{
  "num_hidden_layers": 8,
  "hidden_size": 256,
  "n_experts": 64,
  "experts_per_token": 4,
  "d_expert": 48,
  "d_shared_expert": 128,
  "hidden_act": "swiglu",
  "moe_layers": [0, 1, 2, 3, 4, 5, 6, 7],
  "n_empty_slots": 8,
  "router_score": "softmax",
  "normalize_top_k": true,
  "routed_scale": 1.0,
  "balance_loss": 0.00191,
  "balance_bias": true,
  "router_z_loss": 0.001,
  "init_std_router": 0.00634,
  "lr_router": 0.00112,
  "num_attention_heads": 8,
  "num_key_value_heads": 2,
  "head_dim": 32,
  "vocab_size": 32000,
  "norm": "rmsnorm",
  "norm_place": "pre",
  "norm_eps": 1e-05,
  "positions": "rope",
  "rope_theta": 10000.0,
  "rope_fraction": 1.0,
  "qk_norm": true,
  "attn_scale": 0.177,
  "tie_word_embeddings": true,
  "parallel_block": false,
  "init": "normal",
  "init_std_qkv": 0.0487,
  "init_std_o": 0.0,
  "init_std_up": 0.0487,
  "init_std_down": 0.0,
  "optimizer": "soap_variant",
  "learning_rate": 0.00329,
  "beta1": 0.95,
  "beta2": 0.98,
  "weight_decay": 0.1,
  "lr_head": 0.0137,
  "warmup_steps": 50,
  "schedule": "wsd",
  "decay_fraction": 0.78,
  "decay_shape": "linear",
  "final_lr_fraction": 0.1,
  "batch_tokens": [131072, 262144],
  "max_seq_len": 512,
  "doc_mask": true,
  "train_tokens": 791400000,
  "max_steps": 4155,
  "dataset": "wikipedia_en"
}
Below are experts of layer 2 (counted from 0) of a mixture-of-experts language model. Rows are named router (the router's row for the expert), down (a neuron's output weights, with its number) and show model dimensions 0-255. Each number is 500 + 40 x the weight over its row's rms, rounded and kept within 0 to 999. Numbers have three digits each.
Before each expert's rows: a language model's description of what the expert responds to. This comes from a sample of Wikipedia text that the model never trained on.

# expert 14
Description: Apostrophes inside contractions and possessives (Let's, We're, Women's) and closing quote marks in song titles and nicknames.
router:505566479475575470474566483507506470442474498471487508377540514451451491522503566478474503613505542511489495540485511434549477467537475511503503485541490515461500501446466546533480493532521485498567466504499519518529476522520488522531444580547493439496546495544535454482530462554574497509524470529470531542559464532414519469517511456519499487479518553495546421577533560431504481492518497522508507471451476505520508533414564493511458432388477548495540590451504475418504486400482542503466547528526486477505460479468474516512469460503498513518519427523539489599509429514487441495482524509515514496470501581523434463526405458427561518529456518545410449427540532540490535472580496433533498444462517471465480514442577516519548514524432564519481509525486504515543515461464501
down3:485523451525465470462526500465474496484482506401464478486510469460484465451584481571497496476504461453526503418515483436502449488435469496594485454507501557490594520499442482610489513588552484569491557517507446477541537501553486572430520465476469482509542494487493476507484447552507519539535562546497504418496521521467476492413567470540549499535466512560471430463489457469523462498512507496516533467489450493478537465525468513550468538514428481519473472474543502486439520514538478517517541491482450494540463555484507536518587581482482525487564435496530435513498487479489511490518506445519411525484520460482485431457559538529434528491518542525546514540496540575434554496459447472469561525500567504473587422475424552530543535510543494396487526466562520536489455452468447

# expert 44
Description: Final word pieces that finish a word: s, ing, ed, er, y, ly, e, as in hunger, Clearly, Sebring.
router:482492508479531465492529454511517461477451519436469484480497571448516501588481559475500599548504545479490518595458450438501465528515458513463552537528462481429495470451506536453491437497496479488555501525482478499474475486505561513398469557571471511492477401510514447501561447574503513558491544382443504526554500473503539474468508435525508529459432499517481490494535590511466527464513431483463478498495540497513559508476531491424521485495465473415518551481479487500556446441483527439442590472479459478485420479500454495558455493548496526531543444491501568548499517462505554472497508552524527494561463505544450505498515456463482508546482462450446448480502496538572451476550513537522506506429484583466451541484588489529484522588473564552541496495559513477559523503455455
down1:485513515496475502556531518518444498458445484548445525497447525548561507447482581504582445460526537503506510451447470570516514486500508618543476491514508535465539514488540512452463559505508592505478493531526420623469513541504577519459527515458556510499535510474445502542496487517507549508511437489517392515537490429510512518518514563473524528556510511450450408543498488470473566491495494547492457505529516483506444542473488541474434445467485491445403447538508541539537466517547453436520475567444515525479555529527448525453516541467519487462525485497492555544523473460487469476423474493499541465510455510578415487431514524496498509492489461525555510545414537566541467548533510520474506535540566520402477488485457465607478536471523465459508474442483520508558460501490434

# expert 19
Description: Line breaks after section headings, article titles and short descriptions, and ending cast or career list items, as after Geography or == History ==.
router:541511473463491508535553523569496510448404502498437560469481540511529477559494467464530493524504518510420505573472487512520488485505421505462544479476479501530460509513408492487507480514506357435518501470499471479557510573561460458440448536515514461502477474485553492517506468538570547487492532475492519550609496499466476492405471556603564483556485523505470491554563528495486511447487479498453465497444495544510472543512541443471501431520517474503481496487450445511535469495512652474411516501617470481471471587526489523482528522511493524527511457509484500481532443476490499465521507514421525522556539517509524568440447477488489514506513464454500521474502510517503488463504538538518461496492447569481453560489566521503521543565532496446551513461573627531531502523513454
down1:631521485449486523539473532482465470501472535521544451455534495500527475484531486497568501478463512525470550474539449523483523503438578507510441529480465532481615495562530482489552487451595542448556472365475496473488458472543387524516495495541515536499533460535510513531449492481537461512510512448431443541466534422529518501487556496453470473454466494488506476533442477505464493571484458582445536474480485494551510494438504388484447513511474483453595483511554509524598525505489518497457537535463478454479528512523453478463486457508479550472600442522505490526489503448453446552400477549528500524485519521502510483512542454528461469533523485524454510531518490481458459494466465511495551452526458519520488565486538514522427454588413499513475475496484526575528496438504444

# expert 7
Description: Line breaks ending table rows, list items and title lines, as in infobox lists, chart tables and sports result tables.
router:512518464503512564486532497547496501435466523515434585474520518470616501538504499506558517512502507530456535492479462504516459511473441494424523501493478534505485477509507478458447483499527474459493504478505438576530483591536472442531451512481521493490503504525574503477548493565562521501503501457502493491550479540423437494429481477631522463516504512598502510612548613508497530455498522520425434462461510465498453567492503399505478496518497508478452559508476472494532365479476630492490575499564487471476456510545501568508558453495527475545487489531505493538523512497500487403485508521509521543517536507537511565480429464593480527497481448453461495412493496506527514517502547519540472505460423566494488535486525515547461521551492472476558513489494494524567483512521448
down0:520465488491386479463529428555502496556450526617447485487471517492471507504537449472494456495525510535519511485464504544445486465452503443516483437433534491555547514448517554496467537464504476517519457472475466513386539522494457492459519487524434492516508512522567551438465562503517508497537531462467489515499531426503480471476461504503512456474463502491500483479447606524499544587502525511438453476507480424567501516490519521451515542524422515479505451476567516552469544498523508535550412486543489480487548588485459573573483497467477601539533435494468522495516517478422419573478471517451488451584463490470456456513494479527523459514445460489491497518481465538524495489494474488511542559479436458550464514454495458449521508446547527487477452495470528464559529586378439